config.yaml
num_hidden_layers: 13
hidden_size: 128
n_experts: 192
experts_per_token: 4
d_expert: 80
d_shared_expert: 0
hidden_act: "tanh_gelu"
moe_layers: [0, 1, 2, 3, 4, 5, 6, 7, 8, 9, 10, 11, 12]
router_score: "softmax"
normalize_top_k: true
routed_scale: 2.5
balance_loss: 0.000512
balance_bias: true
router_z_loss: 0.001
router_bias: true
init_std_router: 0.0213
lr_router: 0.00155
num_attention_heads: 2
num_key_value_heads: 2
head_dim: 64
vocab_size: 2048
norm: "layernorm"
norm_place: "pre"
norm_eps: 1e-05
positions: "rope"
rope_theta: 10000.0
rope_fraction: 0.5
qk_norm: false
attn_scale: 0.125
tie_word_embeddings: false
parallel_block: true
init: "normal"
init_std_qkv: 0.0442
init_std_o: 0.0
init_std_up: 0.0442
init_std_down: 0.0
optimizer: "cautious_adamw"
learning_rate: 0.00249
beta1: 0.9
beta2: 0.95
weight_decay: 0.22
lr_head: 0.0105
max_grad_norm: 1.0
warmup_steps: 487
schedule: "wsd"
decay_fraction: 0.402
decay_shape: "linear"
final_lr_fraction: 0.0
batch_tokens: [65536, 131072, 262144]
max_seq_len: 512
doc_mask: true
train_tokens: 610200000
max_steps: 4515
dataset: "wikipedia_en"
Below are experts of layer 9 (counted from 0) of a mixture-of-experts language model. Rows are named router (the router's row for the expert), up (a neuron's input weights, with its number) and show model dimensions 0-63. Each number is 128 + 24 x the weight over its row's rms, rounded and kept within 0 to 255.
Before each expert's rows: a language model's description of what the expert responds to. This comes from a sample of Wikipedia text that the model never trained on.

# expert 27
What it handles: Surname middle pieces
router [ 91 167 119 110 127 151  91 112 103 124 150 134 120 135 159 148 136 116 106 149 107 120 146 138 141 119 116 169  94 136 163 149  93 134 122 160 133 132 137 153 104 125 100 132 126 128 171 135  94  85 103 142  86 120 153 103  82 144  94 126 140 100 165 112]
up0 [139 149  77 132 123 123  84 151 174 102 146  92 144  91  76 128 139 161 108 163 141 161 127 148 144 104 176 148 149 142 145  97  73 107 187 135 123 116 159  99 148 108  97 134 102 143 122 112 144 148 130 128 140 105 100 133 148 138 159  84 114 130 103 137]

# expert 63
What it handles: Table row separators
router [104 151 116 153 111 141 109 100 116 108 149 124 121 106 141 177 108 146 104 154 123 105 171  99 155 104 113  98  78 140 153 144 117 124 114 149 131 174 159 164 119 121  79 140 172 117 137 106  83 115 125 145  97 138 163  87 119  89 113 121 127 130 141  76]
up0 [133 126  99 156  98 118 122 143 128 125 143 114 119 150 144 125  88 157 112 125 143  98  70 143 114  97 105 143 109 111 137 142 109 129 150 143 151 125 169 167 136 178 154 190 118 119 109  89 138 117 126 121 116  96 168 117  90  87 118 113 117 124 150 134]

# expert 33
What it handles: First-name pieces
router [124 150 102 129 125 148 113 111  80 104 122 115 117 125 178 126 124 136  90  94 118 103 157  95 158 127 115 161  84 110 164 132 125 116 102 160 162 163 129 140  95 151 108 128 134 115 162 120 122 101  83 165 133 127 176  97  92 123 108 123 151 130 164 114]
up0 [142 176 160 148 140 148 129 146 130 146 107  91 146 115 137 119 130 141 102 162  88 140 162 134 171 145 107 131 138 109 120 125 109 106 125 127 172 101 126 104 108 118 141  97 101 124 112  92 139  89 139 175 137  96 167 127 104 151 112 150 168 138 155 117]

# expert 30
What it handles: ar inside proper names
router [120 207 115 125 138 154 135 113 104 105 137 129 101 119 106 130 115 118 105 140 127  90 169  96 129 112 116 126  97 142 114 139 123 141 120 140 130 147 132 147  84 149 105 140 164 119 155 111 114 119 104 136  80 145 141 111  85 133 139 110 132 135 157 120]
up0 [148 132 140 119 106 142 110 130 113 115 175 129  89 149 156 151 167 109  93 172 128 161 119 123 155  81  86 155  95 149 140 162 162 127 144 116 138 124 122 127 166 177 119 106 141 139 133 142 152 124 130 101  96 126 125 127 145 126 135  66 128  75 149 137]

# expert 21
What it handles: Mid-word m/f pieces
router [122 117 137 166 117 105  97 127 122  97 127  85 121 110 136 110  90 141 114 129 101  94 151 112 148 101 102 159  99 156 134 170  98 125 140 132 146 146 153 139 122 140 119 139 163 110 147 106  98 124 127 136 132 161 145  78  90 106  94 138 146 148 133 121]
up0 [145 169 104 105  98 169 126 128 107 180 154 149 101 142 145 109 129 110  89 118 115 175 152 120 154 107  98 130 110 178 136 133  99  94 104 154 155 119 160 103 131 127 123 125  92 108 140 145 113 118 155 139 104  64 125  92 114 146 118 148 164  86 122 160]

# expert 50
What it handles: Rare name fragments
router [ 93 161 104 156  86 123 150 136 118 121 174 103 109 109 156 143 116 121  94 135 125 123 138 134 161 118 135 138 116 123 142 138  92 148 117 150 149 158 135 150 122 157  98 138 163 115 154 123 110 104 111 143 101 181 147  87 106  92 104 119 128 118 173 106]
up0 [ 86 158 133 117 120 163 118 116 139 119  94  99 101 109 151 162 113 127 111 171 118 129 132  97 149 178 126 121 109 114 114 150 129 132  94  93 137 192 125 132 106 136 121 137 148 163 105  99 127 146 153 136 130 124 131  79 157 131 165 110 140  95 143 144]

# expert 45
What it handles: Sentence and cell starts
router [126 133 123 144 113 169 107 106 124 113 138 112 102 103 139 147 134 134 117 159  80 120 145 109 118 119 100 130 132 150 117 162 143 141 142 149 174 130 147 157  95 147 134 130 148 120 142  84 103 131 117 129 117 134 124 110 120  87 128 149 161 137 148  85]
up0 [129 138 135 133 106 151 143 126 160 132 112 153 118  76 103 122 119  77 142 123 101 125 157  86 178 104 139 128 110 140 160 161  91 201 131 115 126 132 124 110 142 158 108 148 131 122 147 150 104 119 107 115 130 159 127 147 145 112 116 110 145  77  96 107]

# expert 42
What it handles: Place and institution name endings
router [101 127 102 124 121 144  93 100 128 122 129 113 107 119 160 149 101 127 113 160 119  99 156 106 156 143 119 160 110 108 166 138 106 147  93 174 153 158 147 164 111 118  72 168 136 116 146  94  88 133  91 154  82 123 186 102  97  92 130 125 143 109 152 122]
up0 [149 193 135 113 138 120 114 146 127 147 109  88 116 148 139 122 140 116 133  97 101 150 126 138 132 141  77 134 124 108 150 140  75 116 164 116 179 118 166 163 175 105 176 119 107 133 171 114 162 108 104 135 109 176 152  63 144 110 142 107 165 124 120 152]

# expert 31
What it handles: Vowel after first consonants
router [109 117 102 130 106 125  68 143 109 133 167  94 120 140 141 124 105 145  84 148 107  95 176 111 150 120  86 163 125 124 144 140 127 164 115 172 163 180 169 156  92 116 108 163 148  98 120 110 126 119 124 112 103 126 162 108 133 111 111 111 162 118 166 111]
up0 [116 124 148 138 113  99 102 123 107 145 113  84 100  84 108 154 158 140 115 151 127  95 155 101 109 110 127 112 136 115 105 142  83 115  75 128 150 102 122 127  87 124 137 127 122 115 139 134 123 123 146 152 129 119  93 161  60 105  86 113 133 131 127 135]